{"n_layer": 9, "router_score": "softmax", "lr_router": 0.000508, "norm": "rmsnorm", "beta1": 0.93}
Below are experts of layer 4 (counted from 0) of a mixture-of-experts language model. Rows are named router (the router's row for the expert), gate (a neuron's input weights, with its number), up (a neuron's input weights, with its number), down (a neuron's output weights, with its number) and show model dimensions 480-511. Each number is 128 + 24 x the weight over its row's rms, rounded and kept within 0 to 255.
Before each expert's rows: "gets" lists some tokens that make up at least twice as much of what it gets as of all text; "mostly gets" lists some tokens that are sent to it at least half of the time. This comes from a sample of Wikipedia text that the model never trained on. Tokens count by the router's weight.

# expert 77
gets: " /", "ulation", "%", " m", " ft", " km"
mostly gets: " /", " km", " ft", " mi", "%;", " million"
router [104 142 170 125 160 114 147 144 115 121  82 102 156  85  89 156 142 144 100 160 185 166 120 134 149 124 137 114 135 132 141 145]
gate0 [116 168 122 100 117 124 111 170 144 145 140 146 146 105 155 115 159 179 126  82 132 145 166  62  99 192 132 117 106 129 138 159]
up0 [109 139 141 120 140 119  62 122 109 114  87 116 107 133 161  96 109 137 102 152 159 134 119 148  88 143 118 126  97 164  92 127]
down0 [110 140  97 122 141 141 130 119 141  92 117 144 124 155 138 129 124 134  82 137  92 156 123 135 144  95 125 157 100 148 128 102]
gate1 [156 118 186  97  92 135 121 132  88 167 169 128 114 157 143 151  94 108 137 147 117 132  92 134 151 128 115 125 108  68 141 147]
up1 [154 125 166  79 104 146 129 132  94 167 152  92 133 167 157 129 108  99 118 145 141 137 125 165 160 104 118 124 121 104 138 131]
down1 [156 138  83  91 161  99 110 163 108  99 159 107 120 141 108 109 156 129 145 135 160 142  61 151 132 125 137 130  96 105 151  96]
gate2 [ 95 124 151  93 117  89 123 111 114 154 142 122  84 127  99 108 155  68 157 136 138 131 151 158 150  52 110 160 116 174 126 168]
up2 [152 135 130 144 123 139 139 136 141 153 105 147 123 105 108  85 158 160 136  76 154  86 109  77 118 160 140  85 139 132 121  97]
down2 [ 92 141 141  95 123  97 137 118 130  97  83 112 130  97  84 110 135 173 127 148 129 108  91 115  86 163 127  86 132 125 111 153]
gate3 [145 154 140 143  77 168 102 144  95 160 154 110 131  99 116 153  84 139 125 141 136 159 142 132 143 143 110 132 122 125 126 160]
up3 [145 105 108  98 139 105 166 137 163 128  61 152 133 165 152 126 131 130 163 123 121 107 155 177 146  94 146 133 151 123 147 104]
down3 [132 143  97 161 118 157 124 159 130 142 114  99 112 147 153 145 163 125 149  99 114 146 162 123 196  95 129 107 121 142 137 117]

# expert 26
gets: "ly", " that", " first", " be", "ed", " to"
mostly gets: " been", " when", " first", " became", " made", " only"
router [143 150 147 139 144 131 116 128  97 139 109 107 122 152  99 171  92  77 151 127  89  76  88  81 115 100 159  88  87 132 157  81]
gate0 [112  55  98 134 143 122  96 117 111 132 152 159 104 110 136 147 171 159  55 139 112 134 129 138 148  84 118 146 107 136 128 150]
up0 [123 149 135 129 110 115 148 142 123 153 137 126 188 133 108 146 108 143 170 132 142 157 111 128 145 129 117 133 138 121 137 133]
down0 [118 116 128 102 104 110 136 154 107 127 132 111 139 137 164 161 134 101 132 172 162 130 107 167 109 135  92 115  95 116 103 114]
gate1 [104 101 126 149 119 130 121 133 126 118 125 115 102 136 159  93 156 141 115  75 137 133 138 133 126 130 131 130 141 164 139 109]
up1 [160 116 107 154 112 104 118 123 146 164 141 126 129 139 116 139  99 137 125 111 162 126  97 158 135 119 174 111 143 104 120 133]
down1 [108 129 129 126 126 124 133 106 151 117 129 178 142 136 139 119 105  65 149 116 131 128 123 114 114 145 122 126 108 141 141 128]
gate2 [154 135 134 170 102 134 108 159 106 123 144 136 139 158 122 115 143 108 101 181 183 104 128 159 169 164 131 142 161 132 109 156]
up2 [ 97 160 153 160 115 132 110 117 118 121 130 130 129 129  78 105 118 120 135 131 145 149  72 161 125 136 159 168 141  87 124 121]
down2 [144 183 139 113 156 105 133 120 125 138 125 107  90 135 149 115 157 154 141 173 103  95 140 109 157 175 104 112 139 146 100 104]
gate3 [143 149 141 151 103  94 128 108  75 155 103 134 146 132 132 117 145 117 103 138 139 137 165 168 123 126  84 121 128 110 128 118]
up3 [117 104 120 135 165 134 158 110 168  97 114 117 169 147 123 170 135 149 143  91 116 124 130  75 109 139 102 143 150 146 117 147]
down3 [120 136 101 179 145 142 134 133 124 153 133 147 126 149 162  81  94  60  99 107 106 135 148 159 118 158 129 127 176 156 137 156]

# expert 65
gets: " |", "-", "|", ";", " -", ":"
mostly gets: "|", "=", " |", ");", "\n\n", " -"
router [147 154 116 136 114 115 115 108 113 117 116 104 154 133 149 127 148 116 138 129 115 122 115 140 117 136 130 173 119  86 120 138]
gate0 [160 109 137 115 145 139 112 149 122 111 141 135 113 175 127 140 152 146  94 138 141 109 136 107 133 133 137 121 144 177 109 114]
up0 [127 112 130 102 154 137 163 112 138 160 146 132 100 139 113  94 125 124 170 153 140 114 136 135  97 152 125 161 110 117 153  99]
down0 [100 150 112  91 136 130 112 172 100 145 103 132 125 157 127 125 141  94 133 126 135 102 123 100 146 158 134 140 109 135 164 107]
gate1 [134  69 129 152 153 134 150 113  79 105 132 121 125  94 101 118 119 134 139 139 124 118 130 127 139 125 127 127 123 100 144  80]
up1 [156 119  97 139 131 137 145 106 120 121 133 133  92 132 103 114 146 151 130 188 140 113  92  98 114 143 116 141 167  78 119 170]
down1 [147 151 142 135 192 161 122 125 134 154 116 126 124 111 146  98 127 143 131 137 121 130 111 109 150 170 126 129 144  93 140  95]
gate2 [116 169 127 141 100 159 155 162 146 108 128 143 110 161 151 134 105 108 122 106 152 137 162 120 102 136 125 134 140 121 103 128]
up2 [ 81 146 157 137 141 154 168 134 164  95 102 145 116 139 155 160 138 141 120 132 111 150 111 146  82 107 137 107 124 115 156 157]
down2 [ 98 102 105 124 146 115 173 145 137 155 130 132 125 130 120 153 133 127 140 139 105  95  95 155 109  82 123 105 113 186 170 122]
gate3 [177 106 125 122 141 143 159 129 103 104 139 124  61 116 132 113 130 156 139  92 124 127 124 122 109 109 145 130 126 123 143 138]
up3 [141 146 121 108 128 117 150 120 114 126  99  85 142 103 142 164 129 153 154  74  83 116 137 122 105 130 147 140 124 137 145 147]
down3 [130  65 113 133 167 118 104 114 131 128  65 129 129 109 129 116 108  99 168  95 119 124 129 113  91  96 124 203 122 153 144 105]

# expert 36
gets: " the", " other", "ical", " a", " more", "ual"
mostly gets: "ical", " into", " other", " new", " most", "ional"
router [145 160 152 137 133 149 135 143 113 137 140 157 197 152 138 113 103 113 142 111 106 134 134 125 124 167  73  72 104 140 148 127]
gate0 [117 126  72 117 160 145  99 101 137 121 131 119 139 108 142 102  87 104 165 101 133  52 133 135 127 131 103 112 131 105 143  99]
up0 [ 95  92 129  97  83 125 119 108 174 152 154 128 128 115 146 154 152 101  99 139 133 142 125 126 134 111 111 120 139 107 162  97]
down0 [116 140 118 143 154  96 123 148 153 142 100 145 119 142 121 136 121 128 172 114 131  73 102  98 119 134 126 132 100 150  89 141]
gate1 [105 105 117 131 140 107 120 152 127 151  91 111  83 132 117 125 102 148 145 156 131 125 159 139  79  70 148 128 142 127 159 105]
up1 [128 123 135 113 139 156 127  95  85 125 178 152 161  93 140 147 132 134 133 108 105 135 127 116 151 157 110 119 120 151 108 152]
down1 [135 136 113 149 149 126 144 156 100 117 130 176 113 131 155 101 146 120  86 167 115  89 127 132  98 135 149 103 114 122 115 115]
gate2 [156 131 114 118 152 121 149 145 109 114  99 116  80 120 138 128 151 128 133 157 201 172 127 149 153 114 144 146 152  42 123 131]
up2 [101 112  90 133 151 137 104 128 152 141 161 120 126 110 144 110 127 127 119 102  83 113  97 129 107  90 131 128 103 131 105 152]
down2 [114 129 129  72 131 134 149 113 126 127 138 112 110 141 115 154 145 144 112 133  96 135 143 107  86 169 149 172 120 154 137 111]
gate3 [117  52 118 112 173 112  87 142  94  74 105 107 101 111 122 145 117 161 102 152 139 137 153 102 112  66 115 153 128  98 153 136]
up3 [124 148  93 104 158 102 155 103 127 139 106 125 156 132 144 103 118 119 159 104  87 107 108 150 178 108 158 133 101  99 138 135]
down3 [152  99 168 146 129 106  92 130 114 106 143 114 167 122 113 120 185 103 206 135 105 101 111 123 161 106 167 117  97 137 127 116]

# expert 62
gets: " the", " one", "out", " a", " two", " same"
mostly gets: " other", " several", " same", "out", " one", " many"
router [163 144 139 104 109 172 134 105 118 148 110 166 112 133 174 143  73 131 105  87 182 156 147 163 149 162 176  95 149 136 149 130]
gate0 [128 115 128 161 158 101 113 118 114  95 109 122 162 169  88 158 120 101 130 157 120 136 124 105 137 153 101 104 122  69 155 109]
up0 [126 144 151 146 151 125 104 138 160 128  84 142  79 114 139 125 144 141 160  95 104 109 113 170 112 135 137 178 103 158  92 166]
down0 [ 90 160 113  83 162 144 137 131 121 174 163 113  88 144 152 117 119 126 180 120 103 144 134 163 154 162 157 156 131 129 133 127]
gate1 [141 119  85 114 117 124 178  70 119  89 141 101  93 142 126 145 160 183 129 122 158 110 120  68 112 114 104  93 111 112 122 156]
up1 [122 108 149  87 164 123 119 188 172 137  82 104  58 146 137 114 126  99 126 117 108 149 130 140 149 158 158 117 114 164 147 122]
down1 [137 121 138  83 141 115 129 121 120 121 165 146  88 101 172 105 143 108 104 150  92 172 119 130 118 148 135 142 125 168 126 146]
gate2 [ 86 170 142 137 169  94 126 125 101 105 134 132 133 110 118  75 111 140 147 122 144 124 106  98 103 102 133 135 134  76 161 114]
up2 [117 138 163 100 119  81 123 147 129 125 110 155 120 151 137 132 105 135 118 119 139 128 150  87 120 138 127 129 145  92 128 120]
down2 [142 114 134  98 129 141 112 145 142 135 125 155 122 145 113 139  90 149  86 119 106 110 103 118  97 158  87 158 114 102  87 130]
gate3 [ 98 123 113  96 103 119 140  90 107 137 144 125 113 137 116 120 132 160 139 114 149 158 167 137 152 151 142 140 137 144 141  87]
up3 [150 104 119 152 142 160 134 137 129 155 142 117 161 127 126 119 149 113 132 134 138 120 120  57  85 104 110 181 121 135 132 182]
down3 [114 126 133 138 122 160 156 116 134 119 131 110 155 144 153 173 139 106 108  89 154 115 137 149 135 104 137 162 156 155 104 110]

# expert 67
gets: " ", " also", " was", " is", " not", " were"
mostly gets: " ", " also", " II", " not", "ature", " 2023"
router [126 115 136 115 178 140 112 107 128 147 117 126 119 102 130 107 104  77 135 138 129  87  96 125 153  99 155 104 116 153  95 122]
gate0 [ 84 141 106 112 103 112 143 112  75  90 123  95 150  88 136 138  94 123 113 156 153  93 152 173 115 143  89 116 133 164 114 134]
up0 [163 123 155 123 127 120  99 128 113 145 152 140 114 138 106 118 136 130 141 104 143 120 140  96 136 128 132 149 148  59 167 145]
down0 [ 76 103 115 126 171 116 148 131 148 150 136 129 111  84 112 115 110 119 138 135 102 130 145 123 155 124 146 145 126 141 122 105]
gate1 [ 89 144 122 122 144 158 169 166  97 111 162 121 112 157 114 149 113 158 137 120 147 171  89 149 146 128 109 138 145 136 122 135]
up1 [111 137 140 141 138  90  84 114  84 118 149 145 167 103 129  82 148 166 134 110 134 139 105 145  75 136 119 132 188 106 127 135]
down1 [ 99 149 139 152 185 138 175 130 130 157 102 148 112 124 123 127 167 113 142 102 140 136 137 127  99 155 136 162 124 122 108 127]
gate2 [156 108 154 123 148 125 171 107  82 102  95 139  98 151 145 126 122 142 149 119  75 163 196 114 184  78 109 198 166 113 162 137]
up2 [151 119 154 137 127 124 176 111 106 133  82 141  78 145 135 132 136 133 145 108  93 107 149 123 163 115 114 184 147 107 125 112]
down2 [110 172 142 161 135 158 141 130 178 147 117 122 129 124 133 110 154 144 113 158 154 116 134 136 116 127 123 101 139  83 109 149]
gate3 [123  84  76  93 131 127 168  56 111  44 127 115 178 100 154 155 110 143 142  83 125 113 175 130 142 151 108 103 121 117 133 120]
up3 [148 118 145 141 127 120 146 153 138 112  78 145 126  83 172 168 114 107 117 115  88  77 113 140 100 120 132 139 118 111  99 106]
down3 [176  85 136 145 128 156 140 130 103 134 164 152 155 159 114 129 114 138 154 122 159 138 125 121 161  92 104 116 101 156 121 108]

# expert 23
gets: "ian", "i", "er", "ant", "ish", "ur"
mostly gets: "ian", " American", "ant", "ish", "ese", " French"
router [154 174 110 127 129 143 121 120 190 100 175 127  90 125 141 101 138 136 141 134 130 138  82 128  83 155 105  72 103 136 156 118]
gate0 [112 107  95 121  74 134 140 165 108 154 132 122 121 198  94 143 132 104 114 119 166  95 123 122  78 109 153 111 135 106 149  92]
up0 [111 115  83 111 133 121 131 139 127 112 126 124 156 164 137 185 122 119 136 100 150  70 168  80  98  97 128 142 134 125 150 131]
down0 [ 84  84  66 165 144 151 105 121 108 113 146 122 115  88 124 147 115 123 127 134 123 119  90 127 154 136 101 135 109 119 121 106]
gate1 [164 123 135  98  96 132 110 139 144 141 110 168 127  83 167 162  98 126 148 144 127 161  97  97 146  77 131 113 133 106 167 112]
up1 [167 121 143 127 135  97 115 152  81 165 117 119 132  88 164  96 138 124 140  61 123 108 118 116 112  80 116 135 153 120 160 185]
down1 [130 119  90 113 116 126  99 118 144 147 120 103 171 144 115 126 149  81 137  90 134 182 107 139  90 126 141 124 136  98 121 157]
gate2 [157 131 118 166 110 103  93 140 114 126  56 133 167  91 160 159 128  96 122 111 124  94 125 124 114 136  87  90 146 114 105 133]
up2 [193 106 119 131 188 119 129 140 136 127  89 108 158  86 159 116 136 142 105 149 112  94 153  84 165 177  97 141 128 103  89 124]
down2 [ 89 135 117 127 107  69 146 122 160 137 148 140 124 114  71  94 152 131 133 119 127 127 137  74 115 107 132 102 120 142 143 142]
gate3 [107 133 153 154 181 132 141 119  70  97 144 120 115 131 116 128 125 126  94 151  97  92 136 136 121  84 117 153 113 105 118 111]
up3 [157  41 118  90 101 132 111 132 108 126 118 114 135 159  90 132 133 134 142 145 106 101 179 122  94 134 130 123 127 121 145 189]
down3 [112 112 128 145 123  89 178 134 108 102 147 142 189 147 115 116 152 163 124 142 117 162 146 143 118 128 129  54 159 128 159  88]

# expert 54
gets: "is", "ia", "ater", "a", "ra", "i"
mostly gets: "is", "ater", " 1996", "ia", " later", " law"
router [ 95 132 101 145 151 158 104 153 179 130 141 159 129  98 106 170 179 102 125 131 157 136 124 114 130 126 115 116 128 131  98  97]
gate0 [167 132 166 141 145 119 118 119 133 113 130 141  86 123 157 126 103 122 112 155 111 147  99 101 151 119 134 153  75 117 137 198]
up0 [151 106 130 164 122 134 147 144 137 121 117 106 142 141 108 106 127  89 152 171 105 138 119 114 150 127 125 125  85 160  83 143]
down0 [137 126  87 151 110 116 164 148 147  93 135 118 131 125 114 114  79 120 146 144 134 133 147 118 120 150 114 130 141 107  83 108]
gate1 [132 133 157  86 138 101 127 127 107 141  88 143 143 116  75 103  98 141 140 128  85 135 173 111 182 104  83 121 151 117 136 155]
up1 [126 143 136  98 117 112 173  80 105  78 108 134 152 125 158 120 140 132 134 134 122  92 176 138 110 174 142  80  61  76 156 124]
down1 [139 125 125 134 158 138 156 138 161 141 150 125  98 117 114 153 123 176 149 102 148 132 128 133 140 122 143 127  98 108 169 111]
gate2 [156 115 166 132  78 141  72  95  97 122 152 127 106 152 122 112 129 125 103 147 119 207 137 154 108 101 130 172 156 149 191 124]
up2 [142 134 160 161 139 161 106 110 113 119 124 131  89 116 103 123 149 112 102 140 127 159 126 157 111 138  96 109 155 153 110 127]
down2 [122 111 119 146  92 132 147 154 123 138 119 120 126 151 140 117 131 131  88 122 166 115 127 119 109 124 115 116 103 113 154 140]
gate3 [129 139 185 120 108 161 127 131 139 157 155 144 120 150 138 107 104 136 133 170 164 154 119 141 120 151 122 160 158 173 145 104]
up3 [137 114 167 127 150 208 129 107 114 148 164 151  71  81 120  76  88 146 143 131 134 158 156 136 136 163 137 117  98 156 103 100]
down3 [ 92 139 121 115 159 130 102 123 127 142 147 106  74 159 155 143 138 137 124 136 141 145 151 115 135 125 128 107 160 123 133 137]

# expert 34
gets: " the", "'s", " his", " The", " a", " its"
mostly gets: "'s", " his", " The", " their", "The", " its"
router [102 124 127  96 136 143 134 156 134 141 127 136 110 118 135 143  87 126 165 172 134 126 105 100  76 138 157 144 116 131 122 143]
gate0 [122 111 110  88 125 138 120 161 138 136 149  93 132 155 125 137 108 111  98 140 130  94 173 174 147 124 157 177 100  63 138  96]
up0 [108 112  95 109 145 150 120 146 149 126 104 133  98  78 135 139 137 134 157 115 130 113  69  83 150 129 156 113 117 177 155 128]
down0 [182 193 128 130 126  91 160 110 106  98 109 151 154 114 143  89  85 119 130 103 101 152 159 106 100 100  99 162 131 138 115 110]
gate1 [134 159 158 117 104 121 112 118 142 132 146 175 125 121 127  87 135  74 135 142 150 109 113  85 109 114 109 158 177  99 136 159]
up1 [126 123 132 136 159  97 141 167 108 145 138  66 114 102 162 154 135 150 121  80 108 126 131 151 118 123 134  94  94 110 144 111]
down1 [159 146 113 145 127 144 112 158 110 145 140  79 145 145 106 124  89 129 145  86 149 135 116 130 137  92 130 129 103 130 128 120]
gate2 [118 169 177 131 128 132  82 151 176 128 141 117 102 153  82 132 124 154 105 110 166 160 124 169 158 100 115 131 189 123 131 175]
up2 [114 113 144 142 128  66 124 159 122 135 146 148 125  43 185  91 102 148 143  64 139 112 150 135 137 140 117 162 130 164 152 144]
down2 [143 150 170  79 115 152 147 170 151 139 183  95 113 166 135  88 123 121  56 108 111 160  83 161 113 119 109 183 130 135 135 122]
gate3 [126 173 119 124 177 129 143  94  84 166 121 125 138 119 146 127 116 115 113 102 144 115 137  94 104 157 125 167 128 160 129 136]
up3 [114 144  94  98 163 115 178 111  50 159 137 117 155 139 142 145  99 119 122 131 134  90 124 109 123 148 114 147 157 163 139 127]
down3 [ 99 104 152 127 132 137 148 143 141 117 115 106 169 119 144 130 129 135 129 112 149 166 183 105 197 122 111 153 138 142 103 167]

# expert 71
gets: "a", "ia", "au", "i", "ma", "ana"
mostly gets: "ma", "ren", "ana", " Republic", "ville", "ena"
router [105 180 111 131 106  87 115  82 182 147 101 130 123 158 112 111 160 113 121  91 118 100 134 135  94 126 107 122 113 118  93 131]
gate0 [129 101  98 117 144 131 105 146 130 114 152 111 149 126 135 181 170 118 138 155  80 100 113 152 125 131 143 108 137  93 135 131]
up0 [140 112 110  78 135 174 166 178 123 126 145 157 143 122 138 128  87 134 148 135  98 126 125 123 129 132 104 128 132 176  98 118]
down0 [104 122 110 157 168 105 107 134 107  71 159  60  99 120  99 101 126  97 130 143 113 108 182  97  96 103 122 106 106 117 154 173]
gate1 [152 152 139 126 114 129 191 130 115 108 133 126 103 147  89 162 100 145 123 132 158 105 148 117 122 126  95 110 150 119 130 144]
up1 [129 117 166  68  69 124 118 106 115 124  98 112 137 194 122 134 145 130 142 201 147 166 139 139 126 130 100 148 136 180 133  91]
down1 [117 116 141 108 108  96 171 143 151 125 102 133 124 130 118 120 149  86 142 121 154 139 161 132 121 135 108 161 106 145 135 125]
gate2 [133 151 113 159 143 122 123 162 110 103 125  98 153 104 112 114 140 138 110 107 120 146 165 148 114 131  97  94 100 136 114 104]
up2 [124  91 113 130 107 183 131 117 121 132 122 153  94 165 170  94 104  74 109 106 111 134 122 123  90 129 103 134 144 158 126 111]
down2 [138 130 163 138 138 128 138 151  97 152  99 115 176 134 134 107 139 152 162 164 116 142 127 147 157  95 115 138 160 152 154 170]
gate3 [131 161 118 163 165 104 156 153 130 110 128 158 122 155 137 125 105  90  94 132 148 108 149 138 113 127 123 156 132 136 125 167]
up3 [161  61 112  89 108 128 143 114 108 140 135  90 168 131 119 176 133 142 158 151  99 189 120 139  99 104 125  91 116  92 131 113]
down3 [147 114 179 113 132  97 113  93 116 118 160 154 163 156  95 142 113 102 113 108 114 126  99 102 119 121 164 112 154 124  90 111]

# expert 9
gets: " |", "v", ";", "|", "r", "ew"
mostly gets: "v", " |", " cap", " —;", "\n   ", "urt"
router [109  87 103 136 158  98 143 130 120 120 113  81 124  87 105  86  91 109 129 104 119 176 149 151 117 147 129 151 116 106 191 127]
gate0 [134 108 159 162  98 163 127 149 125 160 140 138  94 162 181 157 103 147 154 133 143 132 144 133  76 150 125 117 110 217 135 148]
up0 [156 151 115  86 103 125  94 107 134 134 151 101 131 102 109 117 144 101 126 135 151  72 108 130 161 138 136 109 126  93 119 107]
down0 [145 114 128  94 144 136 115 149 100 139 174 130 129 146 125 138 169 136 135  83 119 159  81 113 163  93 135  91 109 117 134 128]
gate1 [125 136  93  92 139 169 145 103  98 127 130 106 143 111 118  97 113 121 129 145 103 137 141 132 127 129 120 124 133 116  86 128]
up1 [174 125  97 155 151  84 156 132 107 151 139 120 135 138 153  92 149 114 141  74 158  94 133 175 141 112 141  93  67 139 129 116]
down1 [112 104 115 142 128 131 136 147 154 103 153 134 168 145 181 121 134 124 105 114 170 133 152 179 163 124 112 138 126 175 141 164]
gate2 [140 146 166 134 181 103 111 161 109 145 157 141 129 155 124 163 124 135 178 118 115 132 134 164  95 137 144 194  81 115 134 150]
up2 [143 168 111 130 143 123 115 119 167 162 136 145 118 127 142 107 112 136  79 128 110 144 148  89 101 148 113 151 116 134 135 115]
down2 [123 111 150 138 163  95 132 171 111  54 169 132 112 141 131 144 130 144  88 127 101 112 100 136 140 136 139 146 130 135  91 138]
gate3 [147  96 117  79 145 108 128 103 121 102 146 116 107 147 115 174  92 143 137 124 139 120 120 164 162  63 119 119 138 125 155 110]
up3 [117 149 115 101 144 140 126 126 136 155 121 110 128 131 164 151 134 120  99 137 108 168 112 137 182 103 114 122 109 136 130  81]
down3 [144  93 143 121 126 114  96 152  83 129 148 128 180 135 116 129  86 152 101 108 158 110 137 100 164 129 133 145 156 138 181 112]

# expert 57
gets: " |", "==", "===", " ==", "|", " ==="
mostly gets: " ==", " ===", " ====", "|---|---|---|---|---|---|", " |", "|---|---|---|"
router [157 140  88 162 170 182  84 148 127  73 100 165 163 180  93  79 120 145  85 116 138 126 119 144 101 125 109 154 136 163 140 174]
gate0 [136  93 102 119 130 111 132 121  87 104 124 143 159 148 149 121 118 122 164 113 129 117 155 120 126 106 117 152 149  73 128 119]
up0 [162 105 135 110 148 157 120 113  91 127 120 139  96 107 133 160 160 170 155 102 152 104 129 152 105 112  97 138 129  90 132 123]
down0 [156 136 153 159 136 114 144 104 138 105 154 110 128 132 112 165 146 124 155 104 154 129 141 111 133  89 144 147 136 114 147 154]
gate1 [120 125 100 133 153 136 122 120 119 102 118 107 147 129 150 136 132 102 150 121 118 119 133 119 181 146 139 113 108 127 134 123]
up1 [132 165 175 114 111 115  84 129 132 137 142 122 102 138  68 108 107 143 131 145 151 163 145 136 131 122 131 106 161 145 108 137]
down1 [127 119 165 170 162 111 127 124 105 137 117 155 142 135 132 141 182 144 124 150 137 137 130 115 110 117 157 112 173 109 142 143]
gate2 [126 161 126 180 156 128 172 146 127 142 139 113 144 147 150 162 139 149 107 100 135 100 110 139 164 132 137 130 121  58 152 144]
up2 [128 172 135 152 133 146 151 129 101 143 134 118 158 122 137 114  99 147 120 119 124 118 113 142 148 146 132 146 144 130 163 164]
down2 [134 124 129 162 135 106 115  95 139 131 141  83 112  90 144  87 134 116 137 140 125 174 163 132  94 121 145 164 130 137 132 101]
gate3 [118 119  96 126 151 149 114 151  78 150 151 103  92 143 147 131 132  98 149 106 155 107 121 128 116 149 126 132 114  89 118  86]
up3 [ 91 174 129 159 113 156  86 167 156 109 151  92 146 100  90 131 129 116 170 149 119 138 129 137  98 127 101 111 143 132 131  81]
down3 [114 134 116 123  82  83 125 132 112 120  97 152 188 141 116 118 123 157 139 123 118 123 116 125  88 101 132 157  95 141 133 141]

# expert 74
gets: "a", "ock", "ad", "af", "ass", "an"
mostly gets: "a", " Ma", " Sa", " Rock", " rock", "ux"
router [ 71 130 171 158 110 114 148 134 169 136 136 138 139  91 109 133 116 113 119 118 108 155 151 138 113 134 127 169 125  98 131 129]
gate0 [120 166  64  88 153 189 137 166 110 129 107 126 153 131 136 149 101 144 138 126 114 161 114 159 149 114 123 121 138  80 128 100]
up0 [132 111 162 149 157  84 135 126 113 150 144 115 137 111 143 152  99 123  81 120 121  84 139 150 127 122 118 110 160 173 119 138]
down0 [167 122 154 100 129  89 126 130 145 117  96 129 172 146 131 106 117 132 134 134  93 147 127 136  87 133 117 172 131 110 166  90]
gate1 [ 97 156 145 108 157 135 108 107 161  96 145 138 110 136 109 133 135 171 147 112 131 122 122 126 143 123 125 139 154 121 152 113]
up1 [123 158 135 105 137 150 123 125 125 137 131 145 111 129 124 133 151 118 117 106 115 125 128 139  96 150 127  93 103 165 138 104]
down1 [141 137 152 126 147 106 121 125 118 138 110 127 115 143 120 101 127 180 135 157 104 177 191 117 128 166 103 131 127 121 126 133]
gate2 [156 160 157 127 128 146  63 154 161 108 122 112 109 136 132 139 115 117 125 137 105  96 127 165 108 106 171 115 163 138 149 149]
up2 [130  69 105 123 111 105 160  71 113 133 157 155 149 131 165 119 157 149 117 144 115  94 115 102 150 135 114 118 110  55 137 107]
down2 [131 162 132 116 111  60 139  73  98 116 192 128 122 107 107 144 142 122 120 144 124 113 144 100 125 192 118 130 128 134 110 113]
gate3 [136 107 136 134 131 169 124 178 130 137 117  99  69 144 139 104  83 125 148 141  90 176 111 156 127 108 157 129 122 146 133 131]
up3 [114  70 157 124 106 156 101 131 134 132 111 103  93 143 113 115 161 104 127 125  85 212 111 166 150 124 149 131 182 187 143 147]
down3 [144  92 117  92 154 164 103 132 139  69 159 127 150 111 107 100 155  80 127 144  91 109 132 140 113 107  78  97 103  97 126 128]

# expert 20
gets: "on", "er", "en", "an", "ed", "ing"
mostly gets: " again", " set", "por", " Scott", " then", "ley"
router [129 127 144 131 166 171 124 106 118 115 115 127 105 150 113 124  90 120 167 149  88 149 132 118 130 119 163 128 101 134 163 131]
gate0 [158 124 135 123 125 126 188  84  73 174 135 127 138 143 115  97 120 158 126  84 121 157 164 110 134 107 166 106 148 123 149 131]
up0 [165 109 126 134  95 118  98 106  95 140 171 140  81  97 142 127 150 120 100 137  95  96 141 135 116 142 117 129 108 125 131 144]
down0 [108 109  90 122 134 116 128 154 140 160 109 100 189 134 170 112 128 129 128 169 112 186 138 128 124 101 120 143 176 104  96 136]
gate1 [149 158 119 114 152 148 161 158 135 153 143 150 108 118 121 151 140 143 124 144  79 149 111 114  92 140 142 168 190 145 159 126]
up1 [144 142 137 172  86 147 121 114 115 122 143 129 158 121 155 133 102 105 139 115 152 135 130 116 153  72 175  94  58  99 127 174]
down1 [120 145 158  75 157 122 132 119 156  94 139 109 125 175 118 110 170  90 128 123 105 135 156 164 130 101 112 100 129 151 162 145]
gate2 [129 121 141  86 153 108 102 142 115 146 142 154 122 136 133 173 103 117 116 145 128 146 137  98 129 159 105 122 110 128 133 131]
up2 [159 148 140 188 115 136 116  91 130 133 140 142 144  96 122 112 160 124 157 100 157 117 120  83 132 134 133 144 126 141 147 108]
down2 [128 126 106 127  96 125 123 121 114 102 130 116 119 155 125 136 141 167 111 104 100 126 130 137 184 165 133 171  81 151 140 137]
gate3 [160 180 115 193 126 115 134 138 160 162 159  87 144 107 129 136  99 133 129 131 101 131 120 125 134 106 150 120 165 139  94 117]
up3 [111 101 138 122 135 155 136 127 113 108 104 113 110 102 129 110 154 147 153 125 124 121 116 133 137 163 150 113  88 127 129 154]
down3 [126 116 129 127 179 118 144 107 111 114 112 137 128 162 100 124 110 105 124 119 143 128 109 108  99 105 132 117 118 139 172 123]